From a checkpoint of a small mixture-of-experts model trained on Wikipedia.
Size: 11 layers, width 256, vocabulary 23549, 30.7M parameters.
Experts: 24 experts in each of 11 layers, 2 picks a token.
Training: a variant of Adam for the experts, 4604 steps.
Below are experts of layer 4 (counted from 0) of a mixture-of-experts language model. Rows are named router (the router's row for the expert), up (a neuron's input weights, with its number), down (a neuron's output weights, with its number) and show model dimensions 0-255. Each number is 500 + 50 x the weight over its row's rms, rounded and kept within 0 to 999. Numbers have three digits each.
After each expert's rows: "raises" lists some tokens whose logits its average output raises strongly, later layers aside. This comes from a sample of Wikipedia text that the model never trained on.

# expert 22
router:511431451528473518573460571478418536555473434455448431501502580452461409563411470474491563432511442455436521479479497463581570470518442440478487475490526446432438520441563492503551537452449538561479525608436555550433537488546425445546565549478514475466548561468584524547467469613421473422576514467486534522468586575581531488518548470473567438468525421492541484540475435548457477509514477551486509551436531556538471511557518628514520480514535517565447548389531513588504479515461541484505613542397510509437573498528491473537410465535471528550386524522469534495497416508445518571516407483572464524469502570593465532501596473493428441430493446565506553551430425502539519431512520536566566540502542564572430482463537443458531558567576564419539534521489417476473575506517455
up16:516494525397513502504468480563538478477484510565587442511495495496422561498612580470491493594510495514472509524500620555448564306539537560544456521519479556460479556555452543499465427601456482502580551525448493599506393496518421557521487545443411410465510528542476524473510508520460508559447542495511432540450583485539430430541446480440465413586493520503519451507575545439617580522572468523519462459476483472572473414602543501503461504443513491517461477554524539509452483461543505521519566387515495504543477471499523491477571519458578451499569408588485510551576479460487527524527449575414530434505532459569443470607489568476501473411430534474445459503499476447505494432435419504650490479483528439478566423551456461473504482489439480511460502505496591464531416495462524
down16:510497525527464563394456533530496506458483627540453502482487556542497486533461435433533471453588500439526512538542525547436518419525484594425338482491506594483567468515409490588490538493551451517462499508553438535543450462511495620561495509468524575475443438416504504479531430516485444437530407448562502528624504457537503508580439431512483400603551474478468540430493509411593497415484568521586464484492464520501451443493643528558534499490463521467496430482550540648516518576458472491540459527481570513458507507537480449563536518530462516457585507490424424413447484569383480523488552530584456485427598413466449496478483485450532572444460433466461516584466525575514547453531547504482487461573515539489510540506477557450477467522477469436511449531491571509526515488528576
up17:475502576594515517573573546445452444506482487481571461450418489485495412522512460440446505516574542515552529419594452501427546434463451490521424491532521485448476400512527536510512486416486431431515506492611491476474491463479515541481530583507503605401527436478454459556479513547480414484474484450383508417539537476516484523450464441552426490501580507575531498418551489541520451433456560586535571522527516497457554578545569452433463392490611437540545458453403449477449510471478574519505439508538556517476508539494456550473465428464470482479485483527487568615527486472563547504463509545514487461495482550592410502560494437404593502459490484547537518425596596503634438501551518506514518439492468512475475545550632460501467542544512474551489490440563442576568554485589570
down17:436500568499531496517445493495510444436441505458498433640502515501526502531583545485574361575524595476475510614459439413459525418502459522456477490471534531509521528400419423521440518545481458517459512477485402472600514521519585621404540476451386506469488578503496479483457527468504500510561520506499468479511494413513505570482495503508583530461528406473503504545581525504583461482487479509501367450573517668534499526469499476471527504507491532506516470518559517435453534533544485484617452587458456515496503466463470448551464490522492449530502457429483542485581621423439451508542511425573472496532512568533483558604450491469545470569505514519548530541574533490476425472440475495548517428449457459576445514516571559494485547443422511574576540431472477524542354456445507
raises: "it ", "the ", "they "

# expert 2
router:519478407505475499553511444494430554525538559480493475466474564457456431516498463422507562547563521468462411469492493540468431529434505495493555557416547415462436390412466561553537495422508466577416464555487499504518555402604552455585500493459536451482526530559483591495453392423632577431585447482547608471589483483541528523491460451469559537443412439483529469535488561576418497516499562466568532538410468423486460524571505519504505477545514498511456531482500511483569490500473478493573587480443462528495564521551422414543524525587434564507443510546469507504449457516487416543552496490449485457516473512460620447439519479508473534516518430583496559522492464566444431524451540531469541586455595556538552605550456484429489555554527599479478539434439452439427534474469489
up7:510497432536662537495503483503456524544515597545572588474531437442523553455510496571560548529496482708552535531461508474572495541483514635593461473454419587404558501576482473521444462533541491483500491467509486479550516556462473538414575558477469473481496404434578475498549516543493521484512520462471509543582466448559486484560526515492521533525562515466513502369470481416549485501497520560464414481493505569502516456553499440476435484542398577424470520531487547446523505571589480478459483631557389474480490480469551547431499521427492487492499384465537485427558592433460552502426515505527537573450532542472515503517472487460524555566476585511464524464450511503546508395484492487510434479490484492505488510485569480550529414430410450549479541552631519494549439494454571
down7:433440466512503431499468503494531512551499465489545479499476520529472488478452555525537468418533547538489461480432475531571488474462502498558296544489545435565445439483562489530409524547499502545558540508501490466445461386476558687540541521464561493511487513395544399470438472579477545558514569494469462410448523515600424556531491541436505533534485522462446466487625482517489461568515498617449522547476545527572530535519497527385551517438546534578582480403512513501512488567564486518542536429518513515443545525403472632450470485498392537520496503495480582491493455553376596455521478554491478593468470504400506437424513457500552511498513467539431493556514500510410526621492499545478484471513510515442501467471473495500489514433501549409476480450551460489490507546541607
up8:507433527521518480488436442482545449555609459394558455492512455484521464464472514540474488532569531585557447453513419463460427552444395549511466459528470501429472461626488509534479470510496451590492541478611547548586487464509513512485459520434408478412615529516517577469566511496539487512466472492498398489483530452525428580432541436470513455514559549479568515513521532475627514539490452423508481476507621500546514541523424448379512429548448516524507590412524477495489471658524459508554464499502387498510439600513425475524457447492549550530537505479445578425516536532542512486438527525471479512497490513535502581498522521457478525477404487457572477461526559608573467488526405505597468493483476532483518441589526449519533454598522529533443452463544507544603525406441561
down8:459529441508496494441521552473489457445457421567468482490494573490526535516337452499512453527552501504507497528541531545499440510497417459610633499527551405495534468440581577589526476505511565554499522486457498478486465483565530470475486527486552543515502602471512506510481581484549410462478457528524577491557496460446554433511517531471473506521460523515483468500490536582518527462496462494408480601456475523449571376438436466470435505582580515389571423507356519541458478413545513507567581486456558506460542418572499466463490533613448489543508489480550493550435483486499539511560485544540481405483492424536516495503482436456412369530505578482477548535544519541480417533513449473551605639490405516475455593519505497564482524506429484575485552508529402421488467503515401
raises: "- ", "| ", "The "

# expert 10
router:460466502508518444559553555474465479582483424520540430504483538557581540456463562431524496491449550436448464478486449421462444519595469540480497479462522526593473524592530479532454553456511437515557528419500492436469518500447529584394485554492449568451440500523448501486549519522427508563442513425424455512474531421540494523489524554466410299418512487556493525484600524504503550473569549467578519493497519518593436476554450522515454498419577552484563505485434505424509455548501506496506472538636490497464501461379436474439505507521514442470550600477477499529483462414546532512470462535522518492520524473432475461548557524538515437553500578443454571447510539558503439567503474501501422477396496474519623581477540441547535545555504469518533438640420579560565488410547570
up7:487501500491512522535438430483365583447443516492555457450480536446405554469452527389605487453526505548457562429403468508471483513514584544455475444518454415504507536477498517434547442432338463537514531529459570477480550405570447512517574495527463495547489414453538473560575529598426483412562514443480563475505495532498491556436554528499527594547484488529445552485510492576502497592452574556495461530496602564538449542572524527466496564496484578512450499530490512507435487575562510564537479490395446527578549576481555514531363554517422502550519601471542498443471434480440483588495499434473512532566510580534447526539512447485501526545502540521542576550512473552489505528534484539536538475539460509380571506439510508395472431505496485413504537556487492534474553446619563
down7:519518483455552466494541543535498457556552618451490552553444566547491390569517485559452547492510535526491538536441532585538505485483449427520713569523483575551470524548456485497563490586497471444520533436482576461517506586537566445442446463544497506500451402453504580501504560486417459525518541500534563483480512611452535434485589482602488449519503563446500481410512521507540497486491498460500494493551471559451477567481490515506399444511504517479412559462428489426563447405464567512454514547539515520522500483450533496415503345531524396450557448515533460558563562521462488414430440438461501482455510446580487592524505465523424463428568518450474509466535509472472414478501445530504542477539632636489486454448492537573532515456505463489491548457468479542502414415490523
up8:468373490521495440512488599422523463565482457402514505448527537449508433494474458529475521550519517399450488506522444507516511516595537409480455422496450467401492446481534472457516446552351482512484525486555551537515523391518537470549500504404606550494638529408461603489466479509496498535478531443429429505444557524508471501477522508479542439599549541509519555522497519548480476434462509489499525516497544589533495531593479520468511451521536476474442421458449454550485506524437506494503605482448511470551491486496389517488437540511484483544560538550553557575503413512463456463512490472508499458510565491542460512414510497548485550415436493489504595534475510607595536347530511583571607483473538516544473424484523391460456562584531522425547466500476455623541505488374514
down8:542620492504554479493532540501504523524581501538554532489492520503452542497547527553481412469427602513472491455462583459484530354433528611500483561440525441504536503556511481471482438537544531612525448522459513576476367476489472589481468529513545418515484498471501479452574448510499571562550523563447429510515540464551503545444630511530535491614481504441413560515577489531500516531508485478508387527566490491459452551526507569542492568491528534496492552377599573533552532490536504470531376575503481521466430460477584527456511502402573513429438380541545501477542480431438446484498565434453550423495548473450381417519516508434488568487489438512559524481529476391447501470512428465416475447488480537524456534467448475525447466462609522556520514528548422418500457504494500
raises: "in ", "by ", "and ", "at ", "on ", "as "

# expert 13
router:475466448460614436546487481560521581525474563571436535509544516520623635530421591412516456457477426471569448515486498547572451485563424545513503563545488479422459409417439493602418520488458571547508469445409468451516541544479515572599464460482511496470518459424450535557466424482506444533542485523518525501562437571503582494579541462450539561483485486450424501551503498467492500473481493408445530453397540398506493624488529462461556527591464534569469465547491474522503585407530464508510484547424523520488476405397463487630572477541549581491493505472494563418448535463469539439500462491486547546435522567397519477449467475474453518493520490484456524442513528539499567458502460464495475438478479522502494559575425571540429477512578446485513507459447500508468451437459607
up2:489455532614532492492540570468532463468472478521592543510490458534420500449476574608453436525468519589524411509472505519493587481566503459453471506520552453558446519554523478552468433546492484526499481423463589439530583486564506491471444441471414553440549574469533515508594620533369447559490634459452474483507427450498453538526460451487534351483469519444578580453594520559486447434498474543487468560524528524489488503515501596524436532506444579441544464540433474532512431533534516486456541493470381510526514558488437508461571485507414425498441493422504517533564480483491461456342515487499452484490496493561441498578473461499528490552482518518581582515486541527557492494388459536504430511517471374443532495425487521468539509595531468566515482575488589418506456515573481
down2:444568458392450383463501386673471527470443528583508556531539468425578473532514458446522544416404457543544560497537463557514516422492577577477565564448450488442502447484507491536514423528520487467508538446470541569530404559467604472582473507497481606498499420467474549430512429514571421499486491522472548495468554536489478461585478461448414586573533524473422537550461553572500508534483541428521525462499501451504579459557499539532507505594490474475485570364570525519587484485514527500509471495459503566522518433455535613514492552507500538492583462608519476503536531488474524464531445615464492464481478559518446514443492393520448457415506435501407558470516489526491543477518485529522556431441562567467527478419461569520446533488440483543458491480528605460540446499488431
up3:491478467562364515547494500448472490534538454466571468514492552516532469425522479479472453506431568365448510542578569466456461457382534512578385470566455524481505466534529523441600450615480375514512561538533502476539478537491608552474549538540445398591550460460530483582449456512502572603542520502510483492493523562490454519446430483549454498527506529555490444459560531415540472476512437499508504609544494573552538464458532553511528522481393446502445402411553533603479497494519420522513573482497506533507518508498516512466458531564556446555563509442507549501511521504436494538436501440621441405454440414517524525546500462520437505450486505563457531426426517507515459488511579512556410496466553464569471492505575449473543441453529514483572543596520511608547575480500396
down3:505423440567513553456400546562511498582452520444476579473513530399552470377466439506533509512407510559483505506556497541547625509431483443455566458557486432572557590479439541540591506522506527534471537537513535526520437464452521517532433490466486475468520425572581538516497532487475493553484463543563512518543546507441375417615467509465473598556540541543389400485516487546566437509578531579497477522507490468528488491520468481573532489492533544490583509445500556538570384407488464458426493466495486513522441536507501654496482537532477502389480436557553450475498594559535484514540512567421441497457472433496437577545440521445509550580477486465407527457544533437529527451430472459510528427485545484444405504544480548532558393496425525455452502475492483440535417536510481
raises: ", ", ". ", "\n", "; ", "\n\n", ") "

# expert 4
router:521469519510447518475440550513534431507559494502469493429503511464454530545490474518499420451519398517528601370446495410553470547524610528566534509489490559459509517414538474472463582437572476542513480571515513520526601565479386460457651557590479410510498533449489528548505568508477497428636528522522434487485537485524417463451470508542550522467475466467495430578472451462426507547488477594523539470495542443513414558428589537487472567501471458529597519452536408502536464437596590485450586476467541502497517524543520470527538448611574520465508572515487455541579510446446437514511545451512507528396471582488408547482498462553486520541581459520581462434487404433483467495498502609546554486418465389518532475436532430488447569538491477459520524468476471460459463442486516
up7:437493473402464532536545489469541558571488521516502528539447494532513441412488412509484554491525437492496427456533398537529474619517512592508482471568477543471439432536456597421514448504491475482585526484509487474490549491433482501496453455515499488604467425506530582565523522478600537506478464489493514376567473497549534493537518484465545511528456465483428524503649505574548521491459548371444481494439553479543497504507442508410563521518462580512463490498490579561523483579421493500522562514420538543584581586533408528464422437530640522506438514547437623472549392511433547443509531540490493523521509526424488541445498487418499476434453529547537493530518552587568429443547441446460503510441495550511473532528382479444581444412523488480483452524472488502585579501596561
down7:444444559482527379508494503598556456490525630505488472510488486590465547492418477525517448475481515466562473525470491585623461531532423416514559502608478587466510507539510504520408454525558417419523418404463530410509513532561467465516484574454533474570444463480498601485574599477580458532517440601556522429506498503533465434547594473524558442529411514497462579543541533468524497545439506443500665521447530429554442538504447481513538536401500564446448503493555499496551490486483518496481468465538493484505510471485392472545487456521617545435488568574484441440552455532417547477500522536438488538504496537437510461578530542465374501487467457521469514531513450534505510462507526561491505431541495549453557648552464504489443448493523570468430511471445566439478469437443535
up8:587583490445543470492519415562475563483571534582493363515564577489612485463457444539544435386433511488445524526533470540564522407525566496524475466547518424573502489502521503551500446513508545649438430546470446487548488436553494505487495418529455481453592467589486571519471565475534338527530497462420597501528476529509509522493430569445505525575571454511450503492483494515385426490529514486508443416484523543515549452438536588484434547468421532582503553433498543517495493514452506538502481525425418552426492417479592549450482484479503414536383501560520532484431467427574460505458476520589549553466544593468477502539548480505509538529502560467436500410453504516523537571472494513490464495551492570552529497547459533468507501585434533399473503517527483454524420520534585
down8:474493425452553505588546465429459528518494533497498444554514426488494552555510460540471530480508504524377459494441555425499528538508518448477639509515541445518526468543480482432600468504418487546477482462497470561493436503517435243451527463484435490503473565596520476518544461448510493551481569516432593472489456533434514535487464450494482418524517518486462491518494570499503516573546457561512453463528527445471525470542488616486450509443520435479446583513576518497500491442458466470518554519516526539529542510485480365513440473549531489634511502484488452535521477516538557572517513482458510417532434565475456522572499533526537439437508570525527395547546497446557381535518481473500576500435532453528442447542549360479543486523513606591561541541522457496621487454534380
raises: "\n\n", "The ", "(", "These ", "This ", "There "

# expert 8
router:491533566445525467476497466589566572498488591578498556565495479539497608513583583444540547505550483535499480607450496497487502505460458544500541515470510503445486436404537497552393497569447569521533493574455455544517498596560534535532488497386521424450423529512437528464461484419485526527547492533513549479497579542450529431528478546535447580573415487448504526484550460461481508544493441454532373518439483461473505473592462534488431649501498557506473476491530474566512514522472541458464515520475528489504535388449474441556555552496572496405501418543479475459500557463461492502560483504442551423459493513417606360530496456549482404544555435456439541486524493524456523429444436415474503441488517546417510587524488446536392599454438498437501557437474492466422445587433524
up8:440484561563373440521489542477487444441383367464488483461446498550489526436461485449504426439554501394413564510507540445469613497548538475535468535498506516472509544463572459485550482457423470474501549519423524515465454531503465494590644515514524551536518558491454451490496637569501433490496518443548504565517542534572518479517526359614511483498586472562436492597524517534529428520490561493522538522527462516427527484476465495476476429474517442464453447470473553534461539427573524565557486476435551493567497459561494537463384501549437434466512561435478556478522531453472544437500521539670448465492500500529476545504456495465464427523529473445534559481499601545497450554486514571516521500498448519572525400507562538470554508487540413534561438466512477527492594386599514
down8:581528526511587485487495361532551508540511541482488595478566500420445494450448526497448494502438470495515527529371588542555484444509449554436455495535442474463608422588540579522540514533534533500529478512455507526472561521487393502527471506537548530469535500573514503516439672402495558477581512531486512498530546466537477480546431452423452504450453484441515442570479482588480603449473496495455408491471525536403581542546464447515455566456477438560505423520542514550549493462558464486554471554519476545417498497559538502492587569497609546521576457506441392449532546529360469486478537492498483484508442507536460535552500433551543561481530433545456538450456415444378466459517537520549488514498518541436510507493455511406471437475396588502394504533493442511459511519515598
up9:474533535555579593530515586472562459530540466456582481561497429481469556478487590543514471592401522507599481449535519468391496492523480498505470490494482511542473524563665571473537464458433484479497532481557611552529478491488484559490495534441516497568538553456477603588450427501541432498411504517476508484462522416556474488485477475509417420504496489485614455510540526407528449492519456533452427487459475476506472466545554415471521470497470485443540360467503530510529519482481523464487533480553425458536413515553418615489568541526459409448462503547575475524503544512575581495424525478516493493506565350419479426565542496512430497554442439589481487456509504569587517430466445488448469532556487497481537533477544485494504490520576530681518512606561481527562543508538543
down9:467555518513511507463462546505467563466440522540515525460473539539494481509504509477594514548656508545467475607603561514502536428422421564518490569545464434533596431524376558468481450578521528435487492555510496536549560482402519553562459467467487516377572425483450433528556498491491559476531412455486503530520558576421479528525538576428467591603431532466486531451452437506462580501485509493537427495482483495466503526529471481358488459564451447544500500578509501497443477489479480480512448547531503495557566463462464560454497536460503516499544522504541475509553507513501500589505469604546524481455464404528585447383487442511459538588474456397500505489427434503468532529483533465414499456522565516459515530570434525667466549497514446450481482525482390360418499487474543
raises: "Awards", "ran", "Notable "

# expert 7
router:486567481465448515461485438424453394427491413525472492499500423534528399549437503512495491525474517508510508471512534419450516549497422491524551512528588415604502550578567488557466488605508517433512531503579475473453504432502582494515480571569545570510494512515482553533460461465556527578556463523490497408439478518373491499535523514567455398427509555578463466462402492447533517592428495477477474545551532517454531521476423472459521435539542452404495435543412471479516431525462480472507433533464494497544428532605446586473440444676571465468493496407542523493482545565537526476481558535544414415501477503532547488549432399563531468602554475470544525485530520465445484465460551445529614496507442520601513419510499534495543524427415533514495534525559467544506529521546383
up16:545583522527573501556485479549417555492516441534435529549510485475564467470494476509553482502464494576489524471465465473600498455517497506507465501356523486475543519423412545439412515490640463541479517490482677463557417499504491543514505508586523442473476526398536501464512516531504494486496517465483580411510426513571517410461502481419462561530499523496472558465475520368585605489518588473500456461440499435514580480446492500467509441498471461507558544592574429505582496453468528514556543594534472503632571511477500439459518516478471520505541494517463428506423489568568405448518531539547515458442539519379535479461517505455504526556446444476518494432534418469579539432487534461452439522499564448484529545512453508631457463363489512495465590562450413525475495458488416
down16:497446541462469470519453497480488533549551479487454578444489433518430564479480542500517495541575435422508570578510524528441451659527511505491616480516425527515479450489495498455562529550534482452473523484498515596513565657483362378525511468398414481403422481462562552550583459576498497486488612520553462615509589432517484542533489489523511410533466489532513505525562521488468494513494495583460589535498496577500458499598533476467458522553479497442467574459461501528549462545421504473462486502462511470533550482504530448540486436456469490467427470427483516464511523439480608499469478444484478547452439411514451509519506485454445443565558589458483506521462598444461500520561411571494552541489530477463495448494483476458507386526562439548520506439559567544477430631424598
up17:469552476506512435556589514581516545512582541455553497540494406477519474502466479458446451477520495459493536567557520552530519415518525618491455472530536481584466393494462415500534497567459487537467476457503519512447527455439526510452448543503499527481543440420473392484510486431502502508546567526543457508533398512455468424570492520481600573533538501491474524386484383520556514478577531452497543501425508580566487411521530537589472509459456500531518503505400485465517541518517473493622545595454465453442563546458555457532477486463577506629606556433431544446440455520519513523521475478534495560466528561519493452539484535443458401499522630475503548513479527509539604494552460544443450453403528505554542524440537570522585486498511474363485468522580630513445366520506523
down17:527595479472556571432511482457447476552570527560471554430412540534495566519498485545462462499383543445523484502478423375468494588478486531504516502519485484389539488495603546494473557483520491563482570518459549443493465603524492447447526481391473561494531431460463632469519462539536482463485546471437568503531505484491502490460450438430440466560450511440524485577531568506486530406505533482479503487538452514548453606468512532470544514445533467507586504431466494535557378502513548457441410485461597521449409433603501556485445534525483499435501573547523473424522477561590456491500501476492473558563458459560508578523593385555501479488494475510519555492569507536513515476467534510515596520547559450339516495439515405435520453581586511550464486440449495497505588435496616
raises: "and ", "in ", "N", "G", "M"

# expert 5
router:470540516412490471426507496528471552509462525471554603396573589542550556469372500484529560452551569498457568573503425533503446410526476512566467553462388613505558503456492518562530467463479499461473405460522525497510421504520492619534498447412549482522495522508491481527439444531488466431376485494549453516554462499548437419488582513467476621600463559445531461526446495517561472474510524506592544453443494414554486498516527447568522549543442390537509521498490501478474473507502507552459557510515488510490527426569558498439534495410440586501554431621575469462485494363480468486520524440518547544559541514511483564562628563420500515488507466553427492526498447459533548473479527390475447517443451481396491479522490564520476478497494455487454475472569443439442400523511576
up7:565499449514553477571504517431545449553469340559511472590506567498530453489613597512472527531486461475533472502499497421450511566443529483462488536490532413526508507577448507420446501527649471536527533467418483418495517383502586429528453465588510432496416524530540551498502473477494531510527508534473486491395403492455619553529445488525491418466444583619533461495516482448503454530477529553468435577411488535495530501502482521477506524523533508449498540470447625491682498471497522498519486474505603489528412564553539628463402537610535486448519465459498531523517466530576500492486521432402528509458492444490452558437502483520523495510575543494471515506442518442486400460503503579458508428480529605544494542482458552572535554483501562494486520497468470498425473590460460
down7:518551546425510521541499418361431460543487481534499478522523526495449575501668579522513498592542475502413521550481531444468528504346542491523598436532510490509446486471405541520455499494512466584517487562490512491527473439533521359455526518491575426492502522505471528505506601553559537465609484559453489361457514545480440516506416547470558418529456553559500480535438510379442571559510516521431408451489481501546528474519507539465500499488438489456547580439549496571553524453531421455508484486494497464482517536585440478418461550562461494515412484511500442559601487521502566476492540511449459491458493459512571463452516534551561446547495528561483580542399549454460493400409450514563539501500500533543489520501534495528623515464482486523536594422515446375485515500435530
up8:517434444501356518471451479480458473467540398530455487562484438539502507473581507571492515466536492543439370405443548500433477603444491463463559422512610420556490511565477522430452561494487504537621542610507502545569583421486550424448491513564462437433472476470594472537490488549441484521479546514352435479464437469566538555458563460501479476488438412493469477520539555463489518562479466498540455492422517566563471491539561586485444441448503561509499473472620447498529546495522490492534426538480493497500466544511458481412408508547515420414460600426462473517527500642454531505520497446494507476382452498524446522499466455536415512537512506509503488552501527549445430522451531538418537444510548544498461445470485518497597566454486538539496472557490488553489493574610562
down8:568487445501471539502501489438552485558457455443554523516574499449503497512582493531521530508508533533383428499448567432439521585403457491554595531492559497495597451553542525446523468603561503553502516528457497498488512451453536483528499487527470501511460431548415519514566476507445518590556386495488448365426506490491498489526572482564525446440431465524408560518491508454498479565489566474608606542475438552512481592535526475532496445508559497473556429542515490488500487548485536481426480498563507522451500529564527334491476508561523393456482489350444402524545504543460525507501455507550528455463416520576467420526420584599481418491546547474503478537453504477449521477419473495452503503509424517542405569532459463606608467436538544508485539483457540579441487478591418
raises: ". ", ", ", ".", ":", "\n", "; "

# expert 1
router:473512403422457509394447467452515532550544518624462460524479477450553450564522559474477505524603451613485476493411555430490457482405440502471554462466567440447551441525553460493474541523496512549501496532495530498586504540607472469471402516553471499422402547511553488481504479585528544549489506523540490504521468527408552436527418544556502551457455455536509515420516451539439556567469468507506576524524501585552437555589533567432486508462561568399425490461473472538454521512473543494406470519566533516436530558430447557601534528474447403448407527492477487475525571574477535483569509568478554484444379498508525435509475517540490509522558551603486463460530533538422561500433470497508550424461524457451460565486488418614480491456395586479453524450475479486406454590512533
up8:485461559543446506429424466419473462475519538486506544540429456471538516423472472396564391447508543425496568405512522488422529555509544483460461538539477485468487514431561574478381538482492444511447466493627477488519466509556556541506523505494575536451446563416460619397406478488569602476575510452434516534506407470519510596468494467452467510452572492457452563556505552460458535455551562474483447466501486415514526540442457573592492470542638458529561583508565516470520494518521454490527552492458530508532527430544518593482531501575484542542493480449645492482418543475486366444483501507534451498464523520505486467537485434499511498475483464472548615550496432543496424542480577484579478380593512483542551514585457503439529466496483438491562444523547391490498474451480520
down8:509441450541432503451554541495518526507546533502481538483493566388460457490540499647468473572438467526480498505508423510463495497462454524424561407450584411513579484593512460486479463494488537543463542532510504606532432447499546513582462491485409547552519543468542471535605519587506515524476475573536541460430444440492529395569522491567540523478416485480534570470539541479549490564543453537458516593499442530534527451495541494459424506556478636494498450465465466502499513481471472445533518549511501498510525504543497477456453541482474503465412467469413564607531437402386570521532490639498553438447491454506495556535523490583504473476490494545426443489543579495426563424531355488551474596538461582445438471445502517426529535483457531385460561462448527437509454449624506
up9:358545494508493482481494509541524542585554571474535588453498448538520518469566379418492479516543413421505568405551409596526518552481510531465482487515539517539484504397488529531483509571415434459530419384502487467488467565578510543467596458485647572504463488509472593529473535544531606547479492438464425567480466423532508551520407437505440562516537623517446510513475479521430532493554506476427514501511426458497537544513423509562557485513557502525496533485528541398609485462573532494518530499486560502478581480468535548532498551493489511518491449421492519549459431508526534419516418490479453515398528535491580421531454551486461540512544552496539605586537582470613541511498449501449556494434440588457417529398453461508497454452434552546488492479485456573505524485500496
down9:490557533571541552482483495513426473492459458478417559544506462514508545493568538577491509600465564604512544563462474368493495394475409499495466559556495533437482483511484443403580456504546538448488521555546471481487506510536587460532512506501405517530519487528386468614490542523447442504534539467574350564485521517438578572520519497442509539548608502550689486511571505486531517565456529517564454496452517545541498487499483499405451481520522517483493390508426490582451468506465488441492473430497503481486448464564383376505459480464544557523534482502493466436495575510447533486459530449557520432506534534526463502445568440517591568465440397444498553523458576505503458433458531483528499528544586453531485452557449501479587618523566422472500455425479517488578481507544477
raises: "and ", "in ", "("